config.toml
num_attention_heads = 2
norm = "rmsnorm"
rope_fraction = 1.0
tie_word_embeddings = false
init_std_qkv = 0.0545
init_std_down = 0.078
weight_decay = 0.0
lr_head = 0.011
warmup_steps = 297
schedule = "wsd"
decay_fraction = 1.0
final_lr_fraction = 0.05
max_seq_len = 768
max_steps = 6731
Below are experts of layer 4 (counted from 0) of a mixture-of-experts language model. Rows are named down (a neuron's output weights, with its number) and show model dimensions 0-159. Each number is 200 + 30 x the weight over its row's rms, rounded and kept within 0 to 999.
Before each expert's rows: a language model's description of what the expert responds to. This comes from a sample of Wikipedia text that the model never trained on.

# expert 26
Mid-word syllable pieces. Middle or ending syllables inside words and names, e.g. Sc-ene, v-ary, des-per-ate, Hol-le-man, often after a capital consonant.
down0,191,185,205,179,244,271,237,230,207,183,220,199,201,236,191,232,186,194,185,188,141,190,183,204,162,189,210,183,193,153,154,135,171,218,198,179,166,176,177,189,219,171,198,229,184,249,235,149,173,208,154,224,179,218,195,125,195,175,139,173,203,161,243,228,197,250,180,156,194,217,204,188,194,210,178,201,185,150,253,222,143,202,255,181,205,182,177,192,191,145,263,204,234,172,175,209,203,161,197,155,197,210,204,155,242,220,243,236,193,244,209,188,169,251,196,186,198,166,158,235,183,183,201,247,186,148,164,177,243,185,171,216,174,190,158,192,197,167,194,173,221,176,152,222,193,160,246,225,228,205,252,255,200,225,200,217,203,168,160,217
down1,176,210,209,195,230,164,183,160,181,220,192,183,190,202,190,187,210,210,175,231,151,192,146,231,159,170,215,223,187,157,216,235,157,193,198,265,142,233,247,207,217,233,184,200,192,219,210,202,151,238,150,159,141,197,209,170,242,232,184,236,165,189,184,239,207,175,177,214,171,220,191,174,203,182,214,165,161,182,215,133,216,226,171,222,157,238,159,151,249,193,233,226,155,219,187,199,204,190,186,203,245,242,226,166,218,157,166,153,226,166,184,168,211,210,201,197,182,209,202,115,172,187,234,213,135,177,167,244,195,234,198,203,192,217,179,202,217,141,152,199,256,182,249,199,182,190,203,219,196,189,192,184,287,154,161,197,184,212,179,212
down2,224,187,175,209,216,175,197,208,215,205,216,178,162,186,212,160,235,207,159,184,238,243,231,126,281,161,199,180,178,180,226,203,274,236,240,169,215,193,195,206,234,185,214,204,214,154,184,200,237,193,224,180,201,173,204,183,216,178,198,177,200,196,168,196,124,206,233,227,202,194,214,175,132,162,199,184,209,187,191,275,264,162,176,184,211,242,220,250,209,204,245,218,250,196,177,235,259,231,206,211,200,211,260,181,134,174,180,222,226,198,233,242,209,194,204,190,188,203,249,164,211,205,193,200,177,188,197,198,152,158,150,145,224,222,222,193,209,159,170,190,221,189,200,253,210,195,289,192,208,175,200,170,195,236,174,187,195,156,215,159
down3,205,186,242,188,135,159,161,186,174,153,172,214,200,192,174,202,218,156,200,248,214,208,220,135,226,215,177,201,139,206,178,248,244,180,218,185,175,251,174,230,177,196,260,187,196,242,198,219,217,211,214,162,224,168,216,180,218,186,167,185,183,170,248,169,234,219,185,203,210,213,181,229,222,212,160,225,221,182,202,252,190,209,234,237,183,210,220,232,197,220,238,214,134,218,208,177,176,174,200,219,205,178,200,137,185,140,273,186,228,241,137,205,149,255,145,194,179,148,245,205,135,196,186,215,155,205,275,199,157,237,223,210,194,176,214,169,197,200,186,224,257,198,196,199,241,202,203,208,210,226,257,215,208,204,225,177,229,189,197,199
down4,196,227,210,174,246,238,194,182,185,227,203,174,204,159,232,193,176,136,163,186,203,152,172,251,177,223,206,218,188,209,174,151,197,229,227,182,198,216,190,144,202,198,195,181,164,196,172,227,173,242,154,230,241,180,155,171,241,226,176,193,187,175,229,179,197,205,213,249,208,181,201,223,164,215,192,232,181,173,184,169,235,170,186,156,208,109,204,236,222,207,224,162,207,206,210,178,214,241,226,262,224,237,156,207,206,232,246,187,148,198,126,221,226,233,195,181,225,208,211,152,254,257,246,170,158,223,159,163,200,227,221,207,173,178,195,222,183,219,219,217,181,221,204,215,240,135,190,195,178,232,140,190,236,243,169,166,169,238,207,164
down5,194,219,179,239,210,201,180,243,130,199,210,178,148,215,235,198,175,227,224,174,227,190,142,214,211,142,192,160,217,150,175,202,237,206,240,210,126,200,207,209,171,254,160,198,156,165,218,198,234,195,207,205,230,197,202,220,153,215,175,208,165,234,207,184,163,220,212,169,207,164,205,223,216,239,233,195,192,241,189,173,205,210,221,185,177,272,218,166,159,214,203,218,183,198,170,247,198,250,216,191,240,253,200,219,191,185,199,160,177,160,218,137,199,193,204,207,156,214,144,269,199,154,262,200,223,232,173,240,195,254,191,183,208,150,160,194,190,176,203,228,243,232,186,239,208,209,151,169,212,211,244,210,210,187,218,201,238,167,273,178

# expert 40
Prepositions after verbs. Prepositions and clause connectors after verbs or nouns in running prose, like of, to, by, after, into, as in led to, ahead of.
down0,173,181,181,194,204,186,240,217,187,207,213,149,204,208,187,174,201,220,200,200,196,186,166,235,166,278,212,272,193,178,191,198,209,186,246,179,257,247,182,221,152,217,188,193,146,204,209,166,219,170,253,215,153,183,200,144,212,158,206,186,142,135,166,193,230,182,211,210,243,184,207,194,193,154,180,161,151,234,248,227,194,196,196,209,198,160,179,182,200,208,206,230,176,171,191,237,148,157,241,186,233,158,165,255,185,286,226,220,179,192,166,196,203,197,158,183,217,194,199,237,155,203,234,255,220,173,166,221,256,185,168,234,202,253,221,225,178,217,210,162,229,190,169,183,260,191,235,218,177,176,233,215,204,197,179,186,184,230,155,173
down1,199,173,199,188,200,185,255,246,219,182,242,214,220,276,213,193,192,185,187,206,199,210,189,211,197,151,236,162,208,211,147,219,119,200,188,211,200,174,202,165,253,188,226,168,164,213,176,201,171,187,198,209,273,195,245,244,216,200,241,242,145,143,238,236,144,259,191,197,197,181,271,247,206,162,251,162,177,234,222,228,220,232,199,244,180,175,212,221,177,197,199,222,226,159,232,202,188,222,175,232,235,204,183,179,202,200,181,215,179,220,217,224,201,213,209,192,179,131,207,229,261,198,218,194,226,185,172,198,210,198,181,257,199,183,225,258,210,199,198,178,204,128,191,187,206,205,223,223,161,216,261,219,166,187,175,140,213,253,190,183
down2,170,205,188,186,166,96,193,174,180,198,180,209,151,190,169,174,188,222,182,206,138,229,185,228,187,215,269,217,257,212,213,233,202,196,190,199,192,203,193,155,154,247,185,181,199,218,196,214,160,198,193,236,193,120,211,199,237,262,160,182,175,221,191,194,117,207,251,239,217,214,217,209,234,229,235,248,173,176,208,193,154,201,198,160,174,214,168,202,201,183,218,122,221,165,211,176,139,172,191,224,204,217,145,208,193,196,139,243,213,247,212,215,148,175,205,233,213,222,174,230,182,188,209,171,218,232,176,189,186,181,211,223,199,225,165,235,165,174,195,145,209,178,179,227,160,137,234,171,208,223,184,208,161,188,217,202,175,215,195,202
down3,211,177,212,181,195,180,179,216,205,173,167,201,212,256,204,169,231,203,232,196,221,208,187,186,258,206,127,161,193,197,216,223,226,193,195,224,260,179,204,214,194,205,213,249,163,169,235,262,174,186,239,181,188,250,159,192,153,204,130,222,217,246,203,217,302,212,234,202,230,215,172,243,178,163,140,200,183,205,149,172,224,211,222,230,221,245,171,192,182,165,202,203,228,227,159,214,233,233,191,223,227,220,173,188,232,173,212,199,196,218,200,146,225,204,177,208,139,238,250,204,255,159,197,188,242,223,198,184,219,203,197,173,141,197,214,172,244,229,248,235,185,214,198,164,206,221,197,220,214,183,229,142,197,210,212,191,251,159,229,151
down4,157,193,267,200,167,274,174,249,205,234,247,205,204,232,160,197,174,215,248,194,173,242,235,240,230,204,183,203,161,204,188,144,175,168,217,155,194,170,203,252,255,237,171,221,208,196,181,236,182,208,176,250,206,202,148,238,245,226,186,209,239,229,202,212,202,182,199,200,175,235,202,212,213,129,200,183,194,212,174,213,189,213,234,208,165,206,246,173,167,224,217,189,200,215,150,218,253,155,180,205,219,218,248,152,143,191,208,176,217,238,199,237,253,133,188,168,182,137,211,179,242,200,181,195,222,203,183,189,158,165,189,182,184,205,241,194,244,242,159,192,209,182,208,166,184,180,179,254,176,198,165,194,151,160,224,207,228,221,164,193
down5,203,192,168,247,203,225,208,210,190,191,204,209,111,175,191,206,169,198,184,194,221,198,256,136,177,203,177,183,157,180,235,222,252,198,191,180,152,162,254,216,225,138,187,191,195,236,189,165,168,194,268,186,204,186,148,238,147,174,162,204,187,193,190,167,242,212,217,189,210,208,193,166,206,241,174,183,229,224,188,223,158,150,239,189,260,180,246,149,195,173,213,225,224,207,251,174,225,218,207,194,237,189,178,172,157,244,188,185,162,236,226,253,210,209,165,183,183,267,240,192,183,173,212,163,175,231,171,206,203,220,177,145,140,194,199,173,186,188,188,225,178,236,239,179,185,233,173,195,263,227,243,214,237,199,226,155,186,194,215,194

# expert 30
Prepositions after nouns. Prepositions of, in, at, on, during after nouns or participles, as in "National Assembly of", "degree in", "located at".
down0,218,187,172,173,243,241,223,250,212,170,155,226,175,275,236,207,182,209,149,203,204,155,193,165,159,234,288,224,240,169,172,234,212,208,204,179,228,214,207,213,208,153,194,218,249,248,159,197,228,199,204,170,184,232,219,175,234,169,191,247,157,190,215,291,182,174,208,270,184,232,204,198,176,153,204,213,206,190,198,171,235,193,226,192,242,167,263,230,179,209,190,171,217,201,203,206,184,248,254,199,250,192,165,203,163,165,230,233,154,208,171,210,216,204,173,181,207,213,183,187,239,191,201,180,186,212,218,181,201,224,207,242,213,218,221,197,201,210,216,184,192,288,156,188,190,202,220,211,155,194,171,223,197,241,229,145,145,184,173,216
down1,164,106,158,198,189,171,259,148,258,235,208,204,182,185,177,261,225,223,181,224,162,185,226,219,140,237,234,203,199,180,222,262,225,201,177,182,181,232,212,201,204,170,185,235,166,192,201,222,237,202,199,173,178,213,227,214,190,155,250,194,207,209,198,202,216,237,172,169,226,167,201,200,187,196,181,222,153,164,241,141,191,177,147,204,190,254,183,266,238,212,223,202,162,186,195,183,239,229,209,154,150,205,145,188,174,182,160,131,236,212,194,221,213,196,211,177,229,169,202,181,204,200,138,171,257,259,244,145,218,217,224,198,221,169,160,205,193,193,199,173,238,177,223,197,198,216,200,137,214,228,234,201,203,181,184,197,194,223,179,184
down2,233,218,186,214,216,196,195,159,262,238,169,146,178,193,249,172,122,175,208,230,180,235,217,203,208,179,245,233,164,167,193,187,209,175,185,170,211,173,174,218,269,238,194,184,214,260,233,173,234,204,146,185,190,225,228,158,229,189,248,190,231,209,280,176,228,198,213,176,218,198,205,215,219,177,195,227,188,237,214,288,238,222,226,197,229,179,195,162,199,186,185,233,227,236,191,252,177,228,164,262,239,219,164,206,246,196,213,248,183,203,189,180,191,186,194,191,164,218,215,148,230,175,232,208,166,227,200,212,179,248,167,244,157,167,197,198,206,194,195,254,192,195,185,170,220,156,164,158,179,207,235,220,199,265,190,197,216,228,229,222
down3,244,181,157,195,251,231,240,190,173,232,253,192,257,216,166,187,183,159,252,187,179,230,223,243,230,210,209,148,211,146,151,154,223,218,187,203,245,220,164,307,218,182,199,200,208,218,178,195,176,229,209,203,175,169,176,189,197,177,245,211,205,199,181,172,221,218,115,214,184,212,199,204,240,188,194,147,211,236,175,149,221,219,185,224,168,220,148,241,150,153,218,226,226,160,216,184,180,172,186,172,198,203,220,189,214,252,180,241,217,200,206,173,234,217,193,199,251,206,224,194,282,221,215,189,200,194,206,194,225,219,197,188,215,170,193,234,243,180,233,157,178,193,189,190,252,206,189,256,244,167,226,179,200,205,254,199,245,208,183,185
down4,142,200,195,227,202,150,185,130,186,217,195,240,222,215,139,167,227,174,174,193,187,240,183,275,134,206,242,174,193,209,199,179,151,204,149,151,197,221,178,179,172,230,224,208,203,194,170,202,196,189,128,219,205,135,194,247,222,205,257,231,183,211,229,245,119,197,272,191,183,192,195,173,181,224,179,212,159,205,221,158,224,203,197,191,174,211,161,212,218,139,206,153,165,221,174,204,210,221,232,149,220,235,176,195,209,193,166,234,202,201,205,224,189,199,200,197,195,211,172,237,165,214,166,215,169,183,238,207,199,210,157,185,277,186,196,210,208,245,165,196,227,226,185,198,183,195,222,182,230,227,184,235,145,201,159,205,195,252,158,170
down5,135,206,203,200,193,185,207,196,193,191,241,205,276,182,211,165,200,184,207,216,158,209,213,155,261,231,207,183,207,176,250,211,197,234,206,203,113,215,180,197,208,242,194,182,183,233,218,164,142,199,219,207,230,210,209,201,233,211,243,178,188,177,229,253,172,253,242,160,192,184,253,252,173,239,190,186,217,198,195,250,195,202,204,158,153,242,142,167,227,197,256,186,210,213,275,213,215,194,162,195,246,237,218,223,243,190,174,243,168,226,154,214,176,235,213,185,184,213,210,210,206,223,226,177,178,227,208,199,208,219,206,236,169,251,196,174,233,257,189,232,175,192,199,214,189,209,154,191,156,245,196,234,163,185,198,279,223,171,206,237

# expert 52
Conjunctions and range links. Connectors joining items or ranges: and, or, &, slashes, dashes, and to in year spans such as from 1979 to 1980.
down0,160,177,249,238,160,176,199,191,235,168,196,184,199,177,201,191,240,185,214,207,288,181,174,227,279,179,189,236,168,221,205,189,193,228,217,213,248,187,190,188,236,224,201,211,169,183,227,201,255,213,264,164,195,179,178,172,204,225,210,190,153,233,193,264,221,166,233,232,192,197,200,207,142,220,167,221,240,185,233,206,256,162,248,186,139,233,180,208,194,209,214,218,171,208,183,246,162,229,187,165,213,162,153,176,242,233,178,170,161,172,222,193,218,199,224,252,179,240,175,218,230,184,140,208,215,242,203,191,235,187,187,146,157,237,203,173,244,190,200,248,146,248,240,181,209,201,209,212,244,212,173,185,177,220,182,203,204,244,232,202
down1,192,224,182,198,225,231,190,190,186,152,143,186,229,238,240,174,234,223,223,197,239,249,172,189,209,171,224,233,282,256,232,205,230,215,247,212,184,212,223,216,220,198,227,216,193,215,167,234,144,199,218,196,221,225,245,136,240,173,240,229,196,179,184,225,191,183,241,171,245,242,223,199,243,206,184,179,208,212,198,139,201,182,230,210,200,195,215,193,199,153,166,181,155,141,181,194,238,177,131,185,221,226,185,189,155,184,190,167,174,176,157,192,210,199,234,181,163,223,167,195,238,227,217,237,136,181,244,214,187,191,223,196,161,208,188,172,158,206,153,217,204,223,235,154,226,245,153,230,217,239,170,177,166,233,167,211,205,158,188,138
down2,148,202,225,204,145,134,123,204,186,188,188,201,224,168,156,215,183,184,242,180,208,185,216,182,128,199,208,241,233,230,214,188,258,174,197,187,159,191,147,168,188,206,218,193,176,200,189,202,207,190,217,190,197,244,193,193,224,189,244,239,222,206,181,163,168,266,219,173,210,176,198,166,204,184,206,160,218,200,200,196,195,197,241,197,164,181,206,238,159,202,201,184,200,178,189,238,185,217,201,225,201,169,240,183,253,197,186,170,222,237,145,151,195,218,201,152,204,234,222,175,232,186,210,262,196,261,175,197,201,144,160,234,282,191,186,182,166,277,175,199,182,171,186,155,258,161,247,216,263,197,197,198,182,161,189,198,183,157,174,171
down3,203,173,192,205,235,188,135,253,185,216,177,152,205,153,185,201,188,158,178,197,218,157,182,217,185,191,192,158,232,212,153,169,205,201,195,251,227,170,163,245,225,240,238,239,183,198,232,158,227,214,209,178,158,220,229,193,152,256,209,245,234,163,179,197,241,208,162,216,224,195,160,211,197,200,224,174,222,142,189,201,246,162,180,201,167,164,210,203,188,191,156,244,232,204,181,205,233,203,192,158,204,182,236,228,236,138,204,232,221,201,183,254,208,188,203,224,191,181,223,207,200,181,165,247,184,172,217,201,215,247,168,204,198,142,125,143,215,220,190,258,197,176,221,180,210,190,242,241,168,237,236,278,191,180,178,204,235,167,256,218
down4,246,214,196,209,257,237,186,205,220,192,225,198,144,184,197,210,195,154,100,185,185,190,201,228,154,211,202,215,235,148,185,225,194,167,204,214,251,252,198,225,193,202,178,203,182,250,163,178,139,189,218,242,187,261,185,252,179,180,232,218,215,140,168,179,161,211,204,194,181,166,194,195,227,217,224,191,219,178,209,167,150,152,221,218,235,248,156,219,173,201,183,226,187,209,216,198,172,204,220,196,159,145,214,212,201,210,197,158,237,246,243,211,226,221,220,199,166,209,178,220,114,179,169,234,191,177,220,168,142,188,194,199,165,178,255,217,130,205,185,206,174,168,182,221,217,197,156,210,216,164,182,156,219,225,210,182,143,176,232,223
down5,200,204,222,199,144,185,198,178,188,129,167,247,249,183,177,185,212,193,206,203,234,175,202,256,265,249,188,189,191,293,136,208,185,271,228,167,197,242,154,178,172,206,240,162,171,218,143,181,253,220,257,219,210,155,201,196,171,229,201,225,182,178,225,190,157,205,171,167,175,139,225,222,195,172,182,202,168,185,222,200,247,205,164,185,238,222,180,216,192,177,210,170,252,177,215,206,217,245,255,183,199,173,220,206,219,222,181,219,210,186,200,161,147,214,224,212,157,206,205,202,230,200,221,216,204,228,207,168,191,161,190,127,203,211,201,206,175,195,180,144,190,229,231,207,192,183,207,173,200,270,192,190,156,218,189,221,167,173,172,244

# expert 37
Taxonomic authority endings. Word endings and commas in species lists before the author-year, e.g. "Clemens, 1860", "(But-ler", plus numbers in sports tables.
down0,213,190,176,193,219,199,189,164,222,193,183,178,175,145,191,185,205,222,183,263,213,222,167,166,147,222,220,224,195,192,210,206,204,185,207,221,189,244,208,136,223,186,172,164,176,198,148,186,201,232,161,156,218,255,171,186,202,211,201,186,224,170,256,222,156,224,213,192,211,216,167,174,178,180,201,163,230,245,178,126,220,184,239,190,148,157,222,201,195,197,215,172,221,184,205,221,233,164,183,169,212,259,169,130,176,237,144,207,192,247,180,167,210,242,193,178,190,261,201,215,196,206,219,193,214,175,167,183,237,246,177,239,171,280,195,194,187,247,223,159,183,182,212,206,161,165,126,207,242,240,148,205,190,222,241,160,230,207,164,164
down1,185,222,191,193,220,173,203,170,220,214,177,200,205,206,235,195,144,175,253,152,238,180,192,215,157,187,139,169,225,242,166,183,172,166,179,233,213,240,212,171,235,207,262,178,156,155,191,204,209,176,180,203,185,176,262,278,220,235,261,158,168,202,245,180,168,215,206,263,228,209,227,228,173,214,210,227,236,174,185,184,209,184,200,183,238,183,196,230,158,138,219,203,229,197,188,174,200,230,207,186,217,141,223,203,203,181,161,189,204,136,257,242,220,186,206,231,128,184,213,204,182,201,183,171,187,109,192,197,188,194,228,222,149,237,216,171,215,185,193,217,189,215,236,188,200,225,166,207,170,221,194,234,157,255,165,224,172,228,172,207
down2,183,215,189,277,211,175,246,174,232,197,248,186,221,182,192,204,156,206,162,216,219,183,190,233,185,158,190,160,190,190,239,201,189,191,137,247,224,174,230,204,185,156,183,241,201,189,214,193,212,209,267,186,202,227,171,194,207,193,188,259,121,200,185,201,164,187,210,170,211,204,197,183,170,165,179,171,258,218,190,179,213,234,215,195,191,203,234,220,220,190,193,165,169,258,232,196,200,178,173,249,221,238,180,205,198,160,176,204,223,213,221,257,173,178,256,161,202,215,166,236,232,203,133,205,167,184,190,242,185,132,231,180,203,190,218,183,258,216,190,158,257,225,183,196,246,192,182,230,187,271,210,122,240,164,153,178,174,185,195,222
down3,234,242,215,211,213,258,235,178,153,209,228,217,246,196,221,175,214,184,196,198,184,183,216,199,172,186,190,240,194,126,196,156,236,229,166,238,259,172,214,235,212,194,158,211,198,209,243,238,241,217,182,216,187,189,225,174,241,203,208,226,203,149,177,172,172,128,176,158,179,200,222,190,190,184,208,268,202,272,200,175,195,211,212,176,168,227,185,184,214,173,203,234,167,197,210,199,217,178,205,177,208,178,166,191,186,223,229,237,149,230,234,179,227,237,217,143,196,145,172,192,246,149,198,137,232,203,232,216,210,148,164,211,180,152,212,265,268,180,210,231,199,195,128,202,186,204,181,209,144,220,206,239,199,179,248,223,214,198,223,216
down4,243,189,249,173,198,142,215,209,219,200,214,220,200,222,201,204,222,230,185,227,209,185,214,195,192,163,210,206,218,237,279,216,210,274,245,221,154,259,182,197,264,202,179,225,237,193,192,165,168,203,169,187,144,205,243,161,204,205,185,218,174,218,258,204,184,176,250,161,236,263,198,245,268,194,216,217,166,169,185,189,180,163,199,163,199,219,184,147,189,247,175,204,213,187,190,172,174,244,194,232,209,205,184,262,174,154,174,210,170,180,140,212,179,175,156,210,170,192,176,246,144,191,208,218,159,186,241,208,194,235,216,166,199,189,229,214,167,212,194,160,169,175,175,209,205,209,281,196,172,232,190,207,246,163,193,226,178,238,219,217
down5,209,232,214,178,231,214,158,191,172,196,236,147,188,180,128,208,173,190,202,162,244,181,162,264,193,225,247,119,217,171,262,198,248,184,222,178,155,211,214,161,172,194,191,167,245,232,260,190,271,182,151,233,178,202,202,241,188,203,247,163,238,149,171,168,173,202,171,230,205,180,247,234,193,174,179,162,211,217,204,178,181,222,249,193,202,206,210,184,132,128,190,211,255,202,209,244,191,205,184,227,160,152,191,200,203,221,190,172,212,175,212,217,166,190,200,184,231,184,192,199,229,225,224,204,215,248,145,229,244,204,200,174,247,220,171,250,208,180,184,201,166,183,183,165,199,196,202,219,255,185,229,225,227,185,214,174,225,211,205,204

# expert 0
Taxonomy entry line breaks. Line breaks after headings and infobox lines in species, genus and gene stubs, plus Latin name endings like -idae, -ensis, -osa.
down0,222,215,209,214,206,219,222,191,176,162,136,208,188,163,200,194,241,203,146,239,209,167,191,172,167,191,168,198,174,224,192,224,168,180,231,234,173,253,204,221,250,188,194,213,249,205,136,220,139,257,216,172,168,263,199,138,163,180,206,215,202,160,205,212,197,206,179,218,221,186,215,193,229,178,163,255,232,179,231,225,206,185,238,165,174,189,193,147,192,149,224,227,190,227,204,199,176,186,175,234,230,155,166,188,185,129,173,200,208,209,201,240,176,201,251,205,146,201,189,208,220,259,192,214,176,196,239,163,189,171,154,230,254,256,220,242,170,241,145,205,204,240,185,234,231,228,253,187,178,231,233,209,173,242,189,212,199,213,213,250
down1,219,161,204,178,167,226,164,221,194,192,196,200,186,232,150,194,154,157,232,201,191,220,234,208,85,217,210,207,267,195,262,165,205,192,213,188,204,137,205,214,192,231,193,190,219,219,192,198,199,230,139,204,196,216,224,230,168,229,176,231,181,203,213,136,188,173,213,144,128,191,168,180,253,183,207,181,222,249,195,178,187,211,200,208,212,170,210,210,194,227,184,249,183,217,229,209,214,203,166,180,246,170,278,196,198,191,156,224,257,230,198,189,203,255,241,216,222,210,260,216,263,174,230,245,152,199,230,251,171,213,225,205,208,169,192,158,213,222,195,208,191,234,195,182,166,194,132,181,236,209,188,190,217,205,184,199,200,181,231,153
down2,189,238,176,233,148,231,204,176,188,165,154,205,176,155,269,255,200,180,181,196,248,242,148,195,259,211,238,200,163,203,219,211,165,220,190,166,177,181,215,204,139,209,204,209,217,234,232,232,196,186,160,190,209,206,175,183,174,164,150,235,176,166,204,147,207,193,218,191,182,213,228,198,167,224,194,222,171,207,162,157,201,221,190,146,204,192,160,215,210,183,184,156,206,181,210,202,202,219,172,217,136,260,218,246,218,185,224,162,147,161,192,153,162,212,241,205,230,215,220,246,178,181,192,216,210,244,179,237,215,113,153,151,201,231,155,175,199,182,233,195,198,182,236,170,188,176,210,217,230,217,183,191,141,180,250,201,189,193,130,186
down3,259,211,167,186,191,177,211,219,174,275,215,225,221,126,157,192,186,190,238,186,211,227,205,195,194,232,194,202,189,194,253,195,251,248,247,250,189,134,134,208,165,192,201,213,208,166,180,206,201,191,203,261,191,177,211,235,177,217,257,248,168,219,135,168,144,152,185,219,203,219,159,210,224,209,201,157,192,219,192,200,207,209,155,201,161,177,184,195,164,233,150,236,188,156,226,271,213,196,262,203,184,144,190,215,208,212,217,230,201,202,212,197,218,150,167,221,268,201,203,195,238,219,211,205,212,224,157,249,221,190,179,197,258,245,187,208,176,250,208,190,216,168,217,189,175,197,195,211,182,212,220,207,256,246,182,189,179,174,187,211
down4,193,195,111,177,256,222,134,155,178,206,194,231,160,189,225,184,279,234,225,208,195,148,217,231,221,185,223,203,228,230,163,242,200,248,261,195,228,268,215,169,201,252,221,242,215,199,156,154,209,181,244,230,240,280,209,247,194,187,191,211,191,189,172,214,221,217,202,244,211,203,222,196,182,176,187,186,179,192,243,223,251,212,208,166,267,198,243,185,195,212,229,212,213,212,155,189,202,185,251,224,219,164,205,175,163,214,144,185,200,197,210,154,194,181,177,221,202,213,180,181,244,238,236,191,204,182,164,211,183,226,210,188,229,276,172,147,195,199,155,232,206,203,223,199,223,208,217,160,188,205,229,220,190,219,185,190,203,203,253,191
down5,217,269,172,210,235,198,174,172,177,179,210,137,198,217,187,179,207,202,205,158,183,186,154,160,183,209,215,236,148,217,180,141,230,201,156,188,225,159,166,191,169,165,182,137,236,157,172,169,218,245,211,170,256,165,168,185,191,212,291,186,253,210,237,198,230,228,234,223,224,207,164,219,219,168,179,214,213,179,199,217,201,187,235,243,234,220,232,205,203,143,176,211,192,203,220,139,163,190,238,215,216,179,184,206,181,175,158,164,180,197,152,181,184,251,180,163,185,220,173,226,196,219,210,200,212,211,243,149,228,196,210,199,158,139,211,162,146,228,242,239,149,222,185,188,214,231,222,177,234,155,219,186,158,196,180,170,230,188,173,190